config = dict(
    n_layer=11,
    d_model=512,
    n_experts=48,
    experts_per_token=2,
    d_expert=448,
    d_shared_expert=0,
    activation='tanh_gelu',
    moe_layers=[1, 3, 5, 7, 9],
    router_score='softmax',
    normalize_top_k=True,
    routed_scale=1.0,
    balance_loss=0.00621,
    balance_bias=False,
    router_z_loss=0.001,
    init_std_router=0.0156,
    lr_router=0.00182,
    n_head=8,
    n_kv_head=8,
    head_dim=64,
    vocab_size=32768,
    norm='layernorm',
    norm_place='pre',
    norm_eps=1e-05,
    positions='rope',
    rope_base=57200.0,
    rope_fraction=0.25,
    qk_norm=False,
    attn_scale=0.125,
    tie_embeddings=False,
    parallel_block=True,
    init='uniform',
    init_std_qkv=0.0194,
    init_std_o=0.00413,
    init_std_up=0.0194,
    init_std_down=0.00207,
    optimizer='muon_variant',
    lr=0.0109,
    lr_mult_qkv=0.4,
    beta1=0.93,
    lr_head=0.0111,
    grad_clip=0.5,
    warmup_steps=200,
    schedule='cos',
    final_lr_fraction=0.1,
    batch_tokens=262144,
    seq_len=1024,
    doc_mask=True,
    train_tokens=1147000000,
    steps=4376,
    dataset='wikipedia_en',
)
Below are experts of layer 7 (counted from 0) of a mixture-of-experts language model. Rows are named router (the router's row for the expert), down (a neuron's output weights, with its number) and show model dimensions 448-511. Each number is 128 + 32 x the weight over its row's rms, rounded and kept within 0 to 255.
Before each expert's rows: a language model's description of what the expert responds to. This comes from a sample of Wikipedia text that the model never trained on.

# expert 38
Relational head nouns. Nouns typically followed by of, such as President, Minister, number, member, Count, structure, plus section headings like Results, See also.
router [ 76 104 102 135  86  77  98 130  76 106 174 136 162 110 144 142 111 120 185 150 127 166 213 129 141 115 130 147 127 139  98 111 177 109 136 153  79 168 167 108  81 130 135 102 145  78 131 130 148  33 191 161 141 177  94 124 136 163 107 151 105 122 142 130]
down0 [ 92 156 155 154 106 119 123 163 141  75 125 140 113 128  86  53 151 127 164 152 100 120 102 136 142 181  96 109  95 132  86  83 157 125  78 119  97  71  95 142  65  77 106 153 174  99 111 134 127  91 144  95  79 102 129 183 151  95  57 127 211 151 118 154]
down1 [ 22  77  67 122 128 136 100 132 167  87 146 180 157 139  89 201  93 145 118  84  82  59 182  61 115 121 110 123 165 159 164 141 134 143 185  48  85 171 145  98  84  97 104 128 104  92  72 180 155 114 117 139 169 115  62 123 160 122 144 123  98 152 120 176]
down2 [ 47  98 132 104 163 152 149  77  83 125  88 145  95 144  94  68  89 148  76 110 116 145  97 157  88 153 146 177 194 123 156 137 122 180  52 128 126 121 184 149 104  96 167 113 154 162 139 138 117 104  93 112  68 137 134  77 115 124  63 135 139 137  63 141]
down3 [105 169 110 118  79  85 146 196  75 108 191 172 141 131 153 110 154 112  45 135 161 175 126 112 111 200 118  93 232 108 129 139 132  76 153 118 120  91 117 170 144 100 178 192 141 127 202 143 180 114 133 135 100 123 101 133 106 133 136 126 109 115  92 116]
down4 [121  73 133 104 144  98 148 127  95 110 103 170  82  94  97 109  92 144  90 119 137 121 146 140 122 137 109 148 140  87 145 133 170 133 127 144 158 174 119 114 144 105 103 147 148 111 103 112 102 184 120 138  98 138 128 114  77 147 132 117  83 106 106 173]

# expert 42
Institution name endings. Final nouns of organization and event names, such as District, Corporation, Council, University, War, Olympics, often before punctuation.
router [116 123  89 123 116  96  38 134 104 118 130 141 168 111 157  79 132  88 191 125 128 127 213 138 170  95 158 196 129 141 130 167 157  51 178 166 102 130  94 102 179 138 191 116 109  53 118 116 124 112 118 173  94 149  79 143 163 125 170 137 153 150 161 144]
down0 [129 129  95  80  88 122 141 122 137 107 113 130 127 175  70 159 101 155  89 149 163 135 125 170 164 128 105 137  57 103 192 149 168  84 105  90 110 134 120 131 149 141 156 104 117 169 100 149 146 129 103  74 161 146 122 119 131 164 168  95 191 133 135  84]
down1 [160 170 113 187 124 138 135 211 131 155 177 155 104 167 167  97 142 189 124 118 137 157 181 190 135  98 138 154 112 143 129 144 103 119 140 167 200  30 145 110 160 155 163 150 131  89 172 153 121  94 144 162 146 145 140 176  73 168 140 139 167 133 111 146]
down2 [ 17 124 150 116  89 107 198 142 134 193  97  98  69 118 131 125 131 115 128 123  87 112 172 130 169 135  99 152 111 149 107 161 103 110  94  76 101  99  83 128  91 139 128 111 100 157 162 154  95  59 152 102 100 158 179 142 120 156 102 177 215 133 128 160]
down3 [100  90 149 100  71 169 151 109 103  99 134 101  52 118 117 146 172 113 133 109 122 131 141  88 110 113 170 199  80 129 148 124 159 114 126 101  98 148 152 129 168 141 111 121 142 141  99  89 141 141  75 159 127 173 165 101 153 121 160 151  94 162 125 128]
down4 [190 154 131 147 166 137 131  95 176 161 176 151 134 128 144 122  92 123  91 153 165 135 181  60  93 150  89 156 147 101 125 115 130  89 138 101 150  94 163 114 120  82  65 184 100 137 164 204 131 135 140 178 183 110 123 146 114  95 158 135 192 147  57 146]

# expert 0
Common nouns after determiners. Concrete and institutional common nouns following the, a, his or their in prose, such as ship, court, room, season, town.
router [113 143 134 130 122 103 123 129  89 124 150 119 157 136 132 135  85  69 133 148 126 137 213 131  94  87 125 188 108 138 109 144 149  78 109 146 110 110 143 159 125 136 143  52 131  51  78 160 111  86 150 170 155 132  86 141 207 129 100 110 101 174 177 123]
down0 [ 94 152 148 102  51 118 104 123 150 139 134 134 147 145 112  95 100 106  83 191 118 165 124 108  71 100  81 156 192 159  97  67 121  82  93 120 123 135 111 138 112 153 149 245  73  66 155 130 121 128  96 144 188  96  96  83 104 121  92  70 140 193  91 154]
down1 [115 111  13 176 118 120 134 137 179 107 139  77 103 162 170 120 148 109 109 146  90 178 114 172  98 179 171 153 154 153 148 166 119  99 167 121  79 163 168 114 144 116 121 129 116 101 150  78 128 147 162 126 165  67 116 101 176 111 132 152 138 157 171  67]
down2 [150 109  85 119 151 101 128 161  94  81 101 162 132 149 115 128 141  99 153 201 164  87 138 137 124  75 125 131 156 147 137  95  89 146 171 162 110  82 133 179 202 110  93 172 139 128 135 104  72  89 128  88  99 111 121 117 171 155 147 152 157 169 179 130]
down3 [149 156 197 146  49 116 102 153  86 153 182  55 102 130 114 121 117 166 197 160 110  81 139  83 166  91 137 131  92 173 165 162 111 118 124 122  85 136 109   9  88  92 137 180 152 121 130 104 107  90 144 149 114 136 147 137 112 144 147 181 172 138 115 116]
down4 [ 98 114 120 106  69 139 160 112 175 168 121 134 159 141  65 129 155 152  72 125 109 178 144 100 134 174 113 101 135 101 164 125 164 143  73 118 102 164  99 150 126 158 130 148 132 119  82 141 170 132 100  28 130 115 135 128 120 141  41  77  88 143 130 103]